Experts of a small language model.
Size: 12 layers, width 128, vocabulary 8192, 26.7M parameters.
Training: a variant of Muon for the experts, 682M tokens, 7431 steps.
Below are experts of layer 9 (counted from 0) of a mixture-of-experts language model. Rows are named down (a neuron's output weights, with its number) and show model dimensions 0-127. Each number is 128 + 24 x the weight over its row's rms, rounded and kept within 0 to 255.
Before each expert's rows: a language model's description of what the expert responds to; "raises" lists some tokens whose logits its average output raises strongly, later layers aside. This comes from a sample of Wikipedia text that the model never trained on.

# expert 12
What it handles: Prepositions after a noun or verb and before an article or possessive, such as of, in, on, during, along, against.
raises: " the", " ", " a"
down0 [158 149 158 147 114 158 112 146  75 138 132 161 106 151 156 120  60 160 127 148 111 115 154 113 137 102 138 123 100 123 143 103 120 108 129 118 139 177 133 115 105 119 126 121 119 144 156  63 136 114  93 162 135 149 111 122 129 113 154 144 184 116 140 168 156  98  95 113 108 141 159 159 114 142 138 141 102 128 103 149 143 134 140 121 134  97 129 129  80 177 152 119 112 141 105 118 113 168 137  97 100 100 111  97 127  89  72 136 122 116 153 121 137 138 128 100 130 107 161  88 149 144 161 135 108  98 138 114]

# expert 3
What it handles: Line-start hyphens, periods and pipes in infoboxes, coordinates and data lists, plus unit tokens like sq, km, ft.
raises: "Year", "back", "tel"
down0 [126 138 108 145  99  84 100 157 138 110 130 131 172 125 152 168 136 139 144  73 123 113  86 128 120 140 120 148 135 128  85  87 133 122 134  69 135 120 130  68 173 125 114 133 154 126 131 169 119 115 110 170 133 143 132  80 138 151 115 126 112 127 116 130 156  95 124 119 118 133 185 130 125 127 140 123 117  95 143 161 110 125 167 105 157 130  78  94 127 120 134 137 137 182 179 128 112 134 130  88 162 120 137 118 140  95 100 160 149 162 143 113 134  96 101 149 119 141 106 118 131 119 103 154 150  99 160 151]

# expert 16
What it handles: En dashes in scores like 2–0, hyphens in compounds, opening parentheses and quotes, and negative prefixes such as un, dis, non, inter.
raises: "1", "2", "in", "de"
down0 [140 133 112 149 155 131  78 196 119 167 107  97 129  95 144 162 148 122 150 121 140 126 104  82  91 117 115  95 104 135 127 129 134 130  95 150 105 135 166 178 110 106 159 155 117 146 120 131 224 132 121 128 118 150 110 110 133 107 127 131 138 159 122 124 130 126 120 130 106 119 135 107 124 129 114 162  84 110 118 120 123 157 164 145  99 141 143 112 161 133 146 100 140 105 107 113 123 136 126 127 112 176 146 131 140  75 173 115 149 155 126  93 161 142 138 128 128 135 148 159 167 125 113 138  96  97 168 131]

# expert 33
What it handles: Capitalized word-start letters beginning names or abbreviations after a pipe, parenthesis or the, such as R in R&B, T in Ted, United.
raises: ".", "ho", "ine", "itch", "ino", "ov"
down0 [109 102  84 143 163 142 174 129  86 120 160  90 126 120 142 160 140 112 145  81 123 113 106 112  99  79 113 110 121 127 109 152 147 133 156 150 140 120 118 110 110 122  99 139 137 109 149 115  61 143 107 155 158 135 177 120  98 133 143 135 127 153 158 152 162 150 114 201 139 162 104 138  96 141  94 136  97 109 160 112 147  94 128 131 137 164 150 122 136 140  98 137 145  88 130 111  89 142 165 167  97 108 120 129 133 123 156 134 112 107 131 174 126 138 129 142 162 151 110 117 114 134 140 139 104  95 137 118]

# expert 20
What it handles: Single capital letters starting a name or word, after a line break, bar, parenthesis or quote, as in S(layer), J(ackson), A(mar).
raises: ".", "ap", "yl", "y", "in"
down0 [103  81  40 133 123 154 148  97 112 125 125 115 145 118 128 147  83 123 123 144 167 118 139  97 118 132 123  96 119 106  89 101 159 142 166 140 124 177 151 174 121  93 162 125 130 149 119  97 154 143 150 112 129 161 121 130  94 141 130 103  89 139 127 125 139 116  96 132 161 138 136 168 136 134  81 112 149 128 108  83  82 142 133 115 129 109  84 143 134 122 124 103  73 124 129 116 112 115 158 120 119 180 136  96 101 147 148 126 126 127 142  91 145 118 129  92 154  95 110 126 109 117 116 155 149 133 125 141]

# expert 45
What it handles: Early inner pieces of capitalized names such as St-al-ag and W-el-terweight, raw byte fragments of Korean or Japanese text, and New.
raises: "lav", "w", "ating", "th", "troph"
down0 [140  96 107 135 133 134 114 108  62 176 108 127 123 122 125 122 132 116 148 129 149 131 135  91 145 123 119 109  84 133 135 132 116 120  72 147 150 125 113 129 104 129 125 139  81  89 130 132  71 116 111 138 161 175 124 127 116 153 137  94 136  97 116 140 109 112 126  69 151 109 130 131 143 116 118 149 138 147 127  90 157 122 107  98 122  93  79 120 146 151 140 163 161 115 117 134 132 146  91 143 129  97 172 174 128 112 139  97 141 135 142 157 145 153 165 117 139 144 142 142 128  41 105 152 128 122 127 103]

# expert 32
What it handles: Capital letter pieces in the middle of surnames and abbreviations, like Mc(F)arland, Burton-(C)ahill, (Qu)iambao, E.(A)bdullayev.
raises: "er", "el", "ul", ".", "in", "et"
down0 [165 132 160  96 159 140 129 147 108 147 137 145 105 142 138 104 132  80 110 154 169 120 136 128  94 133 145 104 116 132 145 119 138 119  90 185  92 107 154 148 138 117 154 130 156 119 145 103 142  99 133 127 144 162 103 180 176 133 145 133 133  69 152 125 154 120 121 136 105 134  80 130 162 115 152 158 155 114 145 142 159 136 115 168 104 175 134  91 107 144 114 146 155 133 129  89 131  97 142 140 133 113 126 122 103  76 148 150 130 177 125 131 102  94 165 103 126 111 107 152 115 131 133  84 152  99 137 106]

# expert 50
What it handles: Closing parentheses, quotes, commas and percent signs after numbers or titles, as in (1995), (446 ft), or 188(4) in birth dates.
raises: "\n", " |", " –", " ", " are", " in"
down0 [100 141 120 139  94 125  94 144 140 150  77  71 113 168 146  78 147 132 187 138  84 111 126 108 113 165 134 105 145 137 187 185 151 132 135 115 115 159 124 121 155 110 124 112 110 116 102  89 117 154 122 157 135 125 154 104 160 123 129 107 126 163 145 125  77 138 142 122 135 145 166 157 113 143 115 126 137 169  98 137 152 128 141 120 144 111 110 115 168 139 130 126 126 164 102 146 113 114 130 157  80 142 142 136 141 151 135 145 101 118 119 137 134 124 123 177 118  77 168 127 118 105 159 116 103 132 115 103]

# expert 62
What it handles: Forms of be and have, plus as and became, in predicate position after a subject, as in was, is, been, named as.
raises: " ", " a", " the", " an"
down0 [117 125 136  90 150 118 147 138 100 107  76 113 113 119 117 108 121  80 127 137 128  90 163 161 149 137  93 107 138 130  55 153 151 166  86 108 117  92 155 114 127  94 148 117 126 104 132 120  94 109 147 119 151  77 149 131 134 106 177 120 122 158 109 111 152 167 129 138 106 116 125 115 148 132 140  82 122 121 108 132  90  97 110 108 162  68 128 142  86 116 131 103 108 126 173 155 131  92 118 141 115 145 154 159 139 146 149 103 153 124 160 138 119 145 136  89 124  85 110 155 126 146 138 118 109 121 129 129]

# expert 43
What it handles: Short consonant pieces inside words and names, such as mp, bb, pp, zz, mb in Pembina, obbligato, supplied, plus digits in numbers.
raises: "w", "up", "u", "t", "us", "s"
down0 [125 130 147 117 133 115  96 114 104 154 104 158  95 148 116 123 113 163 138 127 123 118 102 132  98 102 124 113 137  92 130 167  95 123 129 104 124 116 102 130 108 104 128 103  68 144 141 147 162 132 106 111  91 107 169 176 128 143 112 106 174 172 139 133 113 169 193 127 151 125 121 142 105 159  98 168 134 127 107 126 119  89 103  87 133 164  57 111  89 102  99 157 122 139 152 112 129 125 137 124 122 150 120 123 114  93  98 122 107 132 149 146 112 137 118 129 148 115 165 184 102 136 132 120 160 114 132 118]

# expert 40
What it handles: First digit of a number in tables, lists and scores, especially 1, as in 1984 or 16, and spaces before numbers.
raises: "9", "UP", "8", "Billboard"
down0 [ 93 138 156  96 137 127 137 111 116 151  91 119 139 116 116 129 153 122 108  96 116 115 106 135 108 167 134 135 105 153 117 121 122 119 138 147 120 141 101 123 121 101 141 115  74 107 159 131  32 117 155 123 183 113 114 121 139 163  94 136 139  81 147 132 127 112 137 127  96 113  86 110 105 129 137 148 119 123  99 121 127  81  83  98 111 121 136  78  92 141 174 111 138 110 158 118 131 157 112 106 131 148 146 126 171  92 149 173  90 134 154 132 123 122 134 129 113  99 105 124 152 133 111 110 107 125 132 184]